From a checkpoint of a small mixture-of-experts model trained on Wikipedia: 2 picks a token.
Below are experts of layer 3 (counted from 0) of a mixture-of-experts language model. Rows are named router (the router's row for the expert) and show model dimensions 0-159. Each number is 128 + 32 x the weight over its row's rms, rounded and kept within 0 to 255. Numbers have three digits each.
After each expert's rows: "mostly gets" lists some tokens that are sent to it at least half of the time. This comes from a sample of Wikipedia text that the model never trained on.

# expert 4
router:101089156152133153077140182127085098102104150148106110115157080073139141142064156150145172100106178151089136149156095114072181117102124152114128101202148079153142126119148130114107146104121114130137116086164147073139103155118191107112059129098096115107147093175141121090137159171129142094108144113080131161156099061111191124091174181192119140130121096092085121113102152099151151085130126085150179157121070136140087175117146113105031157073181126151181142100036106107098096102124091
mostly gets: "Th", "- Date of birth", " Som", " abs", "stitut", "Population ("

# expert 6
router:097135079170152132121127106174216132105148137098173123160130147157133113093112043157096101052127173086148102126168188118160139146083094166150147134108148166122092099121144102151129120155075138178128091158115181129146152133149134044117179123135158131164136182095114161115151165149180196112146110116147162124079154097106144099106130092126165151171158148097078134091119123129134154151130110082140192184086167147071110148114117116154110130158122156139147120119129149100124161166104095
mostly gets: "2", "1", "3", "8", "9", "14"

# expert 21
router:132096132134084142147103106129161142121117153143131192103058145195090130127137128063145117127182134162074142151194136096125107126126086106056174128131175108126132120120207137120148110037135136135130163143183064144092115117106187177141187135121048094138088174102140135151177134116142137127159148111091139022142118142094075157112094168099103108121114113126159154139122118168138107134111147121114161123106144150123170157137113190171138171126161140128071105086116137157149151157158107
mostly gets: " H", " K", " R", " W", " G", " | K"

# expert 13
router:127172138107128210160105149122102110132077086142166146060096122098134146151077144127164100165167110174122111138178148145106132114116117100134139181094145104142118123141156105113148155159180197140157117131134119089140067111094102147153121165135134085150116107195099105118181117084146128110113118136155094071108170136174148150153190131125165073122056152119082119109111169115140070166087108180081126120135075104130161167095128071116122146071123097142141143110146103181159161166087118
mostly gets: " Star", " Fort", " prov", "a R", " Tol", " Ac"

# expert 5
router:158189110175162159096161090142112046121114170095083133059104117077103154075180078185157115125138089076053127098057092115128132059117148128141129102157170150122092146122137118100098139139180092172083140167110128126118200157105155146180101135134191079102159098118126129141158139127078145168161111159093090135128082130147149115187160120125115161157137177084168159059162158076141130107094153118137134084140149131179175109109097134098165132119085109106155083141133105159115172174096108
mostly gets: "|---|---|---|---|---|---|", "|---|---|---|---|", "|---|---|---|---|---|---|---|---|", " ph", " stat", "|---|---|---|---|---|---|---|"

# expert 16
router:134082087117155128118112122117140168125164151119135102113146097109160106125080172100096165108117140072075190122089072121100122072091167116144127171119121112123124155140158114124154127147109094126120068106130061112092133099093169082085168075066055133114091165116145117132081129169124174134067139104081145156126101154151066111168121125116166098122118143119100128113161108107128134182200123123113134062096124083098152059126142116174105171146167140119176123088075101135185102094098185
mostly gets: "ord", "st", "nd", " / (", " head", " out"

# expert 27
router:110142123115118111138148127070135185122098107152145155123132135138156171155115079186110179147132096137138138136120157108172164108141175102084113165066155171202167082149150173162112133140091119115164075187087143104125134130127138125147130125121140100183142178124086105136193128113175075130114112128089116184035182095097089184071125134110116092114194107134125094115126111186108086238088143145188130173165161161108144093151094064124156122103138102147168112089167137104092167166160148
mostly gets: " Mad", " Kar", " Val", " Ram", " Carl", " Marc"

# expert 23
router:089140165139110144151154101143102159118162115084157143193123151140167147113200141079138113063174125111096099117096178120139129126109086138140171158126133113120129130069072134121124130124124173103106097125101111089142155117098073085117143174168176152162160136086159132183150099139120083133128102146114132102126158095128110142098155104085116140117079133177100085151105071062106170187129151092101164190129201134068168105155107110137147091120114122191083158073115096161166117124147101
mostly gets: " December ", " March ", " May ", " June ", " August ", " July "

# expert 11
router:092200115149178086139177105180169114154099170180080117188095122151170135145090086144102142142205073147154133132103122164102158155147048167163134133134129129099163116070080123135132139169127122166107130099134150106215167141160140133112119130144158120106158060108150139128123070107103146167140133108143118093115090139115094085136179114124123159087144176089099173185163169146138126237091134107091077155115127178066095117144099163144126153133085121050179146155082124173178117083166144
mostly gets: " album", " music", " school", " club", " species", " list"

# expert 30
router:165170116081090107076146157097112145042145109080120129172163122087205191102128104205102093117170173123141157137098120074143140092176094081132115153107147150166120131190168157092125178160113087138150174132118160111080122156109136130141096134081198114148071140088173121108090110123127152074146059176141166124204144136173183101139099097130099118115157105147130156165114138138137133164123089161165135133109113095074127130131101113121089135105139125152163134111166159103111121119134143
mostly gets: "is", " dis", "z", " en", "°N ", " Sa"

# expert 0
router:101198144123115196109128132090148190118171153098059096165107130123082131117164143074077051076177109167154119126102187168089138158084124160170159113081094142164129150087111130122125079132125174073139113098123173160157109107083094142145163163184139123101163125113146161116127109104126061165153157094152140187077181138121076175158114163134105153128057109140163086159130079144097160109164097150159078122192147090116175148180173107150169109105188121116161124126144115150105174129139165
mostly gets: ".", ").", "s.", "\".", "es.", "ing."

# expert 9
router:161067166135119176141088122094140128138071190176099164095141112175107141145105039149152115158140122101126130109145164157140138145128164087080172150125106106084209123117115145155120079139119144057134180156134170094174079118146072162135096089113105164115107224094135144129108120166117074083136095127091132143149091181105139168081106106143122126105106159154109104105085123118177074161139100120162149083140097187069099113149102133197124085109142103106109070111132179141107130128170140
mostly gets: "'s", " his", " of his", "’s", " her", " and his"

# expert 26
router:075174094116155083105095144101098124179173081177112172126141163144104057134151092041110131098164202106155121160166124080186078135138162149129114126107144144122099149128072133120162081117139096172054168096120134138107128120116116056113157143153154087152142155109106155155169109132117098148102115063202137158117204176114149159163065136118141064151106173066144120131111137142120126110139123125104169136162194076187102125083128129125171153120126102154147110127176129151136156136098139
mostly gets: " one", " three", " two", " single", " four", " six"

# expert 22
router:170110119151076148129128106085143135139100104112104146097147088118122153176071150161067114146131167101138123068175153120145124111124137145144096106145175173121081134143096106140123147093155119151169130111157153135151170133163124122121084130154131133156150132124070100079082148152175156155126216187097105108109186161113103101157118185200089095180116093140076167093120136083082074122139107102103068125110061136118112084061139090134124125129110148172184063144185067150106098134107150
mostly gets: " various", " present", " special", "aster", " direct", " natural"

# expert 31
router:138087078172176115151117116100150143139164157099132092119048146149095087155144153073178071168103160097188099141147100174096100168149185135136208105145125074091140119114162081128146126129092153091110151102172164175108130121170066087133146142113076140113104117123088099120116124112111097093162150078175056090110102169163155160087112106102164110086106090130128108113125118101185131097084138147121206187127137151194162094119110096102131116114118098148088185127149127064107119145132111
mostly gets: "\n", "\n\n", "| ", " | \"", " was born", " *"

# expert 18
router:136095129097142161128094127119107122167130127115154190132109108129120139095140119041201148049080148114095150154070122132129085131188157165120110121153146102096101093151169142063168055120129136158092119106131116135142092097148110099100116165155092097173098076151127155170145150152134106184145067099090135083160084171105127108133096142139145113138131179164152082110102126196132135140123134124161098178120108122136188161106134176108084154149163154090061128152130159105107166160161126
mostly gets: " of the", " in the", " the", " to the", " from", "ing the"

# expert 3
router:072131108118105146147089158114100150164135139155109121119093154166098123128119091050139081147153161122133088162120073146137134141091194146193112107139147128077104145129054170103128072156143187099097102105174097144179117172129131118096189158117086115085080111164162114093073127067113123123142074087111103127107173092190119103138119068111126128115118131130052174125118112137168102087120173146152159150099132150088125118150161147146138108119126084152093145171168213104119071066173130
mostly gets: "==", "===", " ==", " ===", "====", " ="

# expert 1
router:136145094111178138206112131132148083108129109115109142134182141125131126128205143114143155141121154103140162144131157077139134136119093143163151148136092141127107141088138125087193086098114095049154172147146061089068092126100086172088136120159108164160109135081159147136205068093201091116119209146091128097139090117098130146152073151113121107156151143097096132117111159173119089089123154116197117130080181181094196191192101089130136144104125078142146132104112142158124103122156155
mostly gets: " and", ", and", " or", " and the", "),", "a,"

# expert 28
router:183203121126100141123110155140121146081111096140112098168179136077149106147156168169120160201109046145130133156109101123182119107158118125165066134114138075127203138176117185130134183153220147150130077123084136164089129177120145146128173162087146152092083156161084125165060093146155139179120133108124120144102167189135162106141145162163205167063167114146108119123137130150096120152188085193149159105146175132115114185069148102119094133115157126167143105136158164130167135153035211
mostly gets: "ility", "wood", "ician", "ency", "ington", "owship"

# expert 17
router:117120129108105155089147135123134142155111121162136118099135102085075133136119204154110116104108137144159133055077120100143131093137151098123076092129132132139119115132136120068115186110137096111140117200122157089158084134099105119087139092108101153115120136158091089105140178096125157159067126149117163161176075161128116074085105148107082170139148127142093133095140114090183152117133096134101084122104144102130152173113140128152057158070135153178143133139134098118081120120114085
mostly gets: " Brown", "andidate | Votes |", " j", " ab", " Red", " Bor"

# expert 15
router:148134099052173123132075139124095144148155097055153099156145132159172105095164099061202154113157153112172147115127161112133230148169106151164126138114131126133165130155153109120144186157127135064088105152082091097125145141171152124097103092131128181139127101091152144122181184079120145139125133117137124165112175182135143094144150123123149146088100143113114117086106082139105134088172075118151195111129125136193087133162091089084170114156125110092075147106111143133101084108113155
mostly gets: " is", " was", " are", " were", " had", " also"

# expert 10
router:115183144104110068132140090127133129146134144145136123136110139108167053149090135095074109142056104164151116104181110135082099174090081187085162134170111176151142150134046159150128176128100098123090114089129122178095167100135163120157145110128160105143105092119149130140119103109149162122168137132128088102168117119106113061109149094172135129121163140141108158172154181130187143103149138081104158134122063060178078133063114097144140149158089094079112144125105151150159154093029100
mostly gets: " production", " town", " education", " research", " power", " design"

# expert 24
router:129089161140123104119110144091181165129146112169165151092118137066089143146138131137095184156079092113120079175168157153061128158168101113151106114145086148140073138189148144146086099152126170122190104123077200111127116106142145130166151105124188134152162119142145110104133098158127094105122156184191142096115112102149091093094124118084103066155114082158049125100158091097082066149158084201073101133172138212135122116148106126105170171164074143095124146131125140117158106158113156
mostly gets: " Don", "- Kingdom: Animalia", " Du", "ugh", " pres", " coin"

# expert 14
router:102112160161144065156163125155125100094088117093140153138111162177114114140144098121100156150117125175099133094072137121139118140107087134138195099147137166104158158078141146169090115102092152095129098119126131086149144136178112082123127180164111145130129093155096140118161109148076079145106118168148043151096113136171167145141173099076136139120121214137159154175124062114118136141098197098100112075157112172188101075163103161107097120192102110094065165235075094153090116141153072
mostly gets: " that", ", which", " this", " which", " This", " These"

# expert 7
router:079111090074167182108139115150082090160111103157119139104158142098096140086149130119172107127154091093140160107144129133120143054126187126159108173147110094101109190109041179137160140141086091163115189145133135116095103140092122125160147114149120177119154126109093124147168106128147168200103149110151127154061092149114133149161137161151129115122188136073180142154153171118074092133156152150099169118115121105121152143040126034129088074067117147119107131047158079117109077184075110
mostly gets: "let", "ious", "ially", "stream", "ulation", "her"

# expert 29
router:056138117178143113122116176100143133075087126102128092128119143161092121091135085113135149076146212143061104096105100146070157118124148104119159077170143129090110152113146161115131096111069090111108089102149058108112107086113159112052125141101139106154190088105117111153077157098111156104149141123144079148132130091135141164149154082141119144153078119146125101211152160153137150071179131105112161069145153107182114118138147142144102160208157142108121113113074119116112106114105113
mostly gets: " $", " so", " per", " very", "|---|---|---|", "|---|---|---|---|---|"

# expert 8
router:187103151123127070100103091127125114158084184134114141117158142099158062137110146188096144194088147137072167096160136078111112124150104130098118117125077147139182147181151099116078151077148090149121073153119123122088172131131108159044139132081099186064109163128114098138069177141095159081139113160087179160170107143150100099134131149162117186159097095152165103208116124097127140091124143120133120102153137125122107118124154091172156155176140091176139131182068156142075090102136118
mostly gets: " hand", " Big", " top", " fight", "-yard", " student"

# expert 25
router:091205150149075116096142081215081107119180147138120125160128118076105153124127086118174150077138112137163131164092175108150114138109125141152134124112127074104147126071031143108164161158137159126062126110155142139115103124143093155173166145166176122075126162172090160132146117144125121138144125109175157118094197093149143167126131095129105155091154168123163103102172132102126164157105129127148115126172168100117177133120146148155114140117173158153098145134132112138164146135141118
mostly gets: "000", "018", "021", "016", "009", "012"

# expert 20
router:163128179154119116132150137183125137153137085155155082134079126128173108153160095173187160142102063209130095134127154057168103171126099131077175091096104160088136059113124141174124111098116168135159164189127151152136169135121122199121129151179157106130139164104121145094108137121135113090118155136081146116132102095079052142146104134122090125158149115126163114144139120126150147228095165101079047113163078130136087127162114138166197134171151136050085106172082134106182157077152117
mostly gets: " National", " Russian", " | ENG", " | MF", " Scottish", "BC"

# expert 19
router:164093176126078104119126150181089162137183117161088097104180118129178093112133151170133147158114109150122123214121141105132128183112063148076100107117106178171116064142130102177207149096142130136172133183141149158136153146103150163164136122149138103222107137141138129149150147123125072078140114162112137103104160100154122138092123086124115100140172095146166109173134100150109119193143089178173103133150117090142049109156131125142187112143091184184119152119129145159143127134130099
mostly gets: " Hel", " sq mi)", "ungary", " Jay", " More", "assachusetts"

# expert 12
router:221126147164152106158105093161166116128124154098143095119068107184140097109125169121135118124138103135165106131120073179114129109146123099127141166114121115103147066081173088102122080092104142119119148131161112134197080106157084119110152173107105121072173107140113130135111146148133127110129146101122142069090143119076148169085161174098160144082101105137157125125130196169158184140082146174135074189098141178142126110104134187125115074149154093126105170140117171061122161162173137
mostly gets: "\n\n", "=", " | USA", " included", " announced", "- Born:"

# expert 2
router:106107123143147124147157183118177155098152146112136128142056159202071104140142144063155140142165138108101132140123073094122099155175163179073174133127182047151128097092131127087078056087174098118132152127130090089089154060173206096093084105129112142154103117106165121120136147158105174179135134144138095142189060138095140092157131129137141106048052119156118098115141127117141162083104152122165148136151124083142131119128140176117085120136120107134090096137059118090155145100141122
mostly gets: "| ", "In ", " In ", "  -", "\" (", " (born "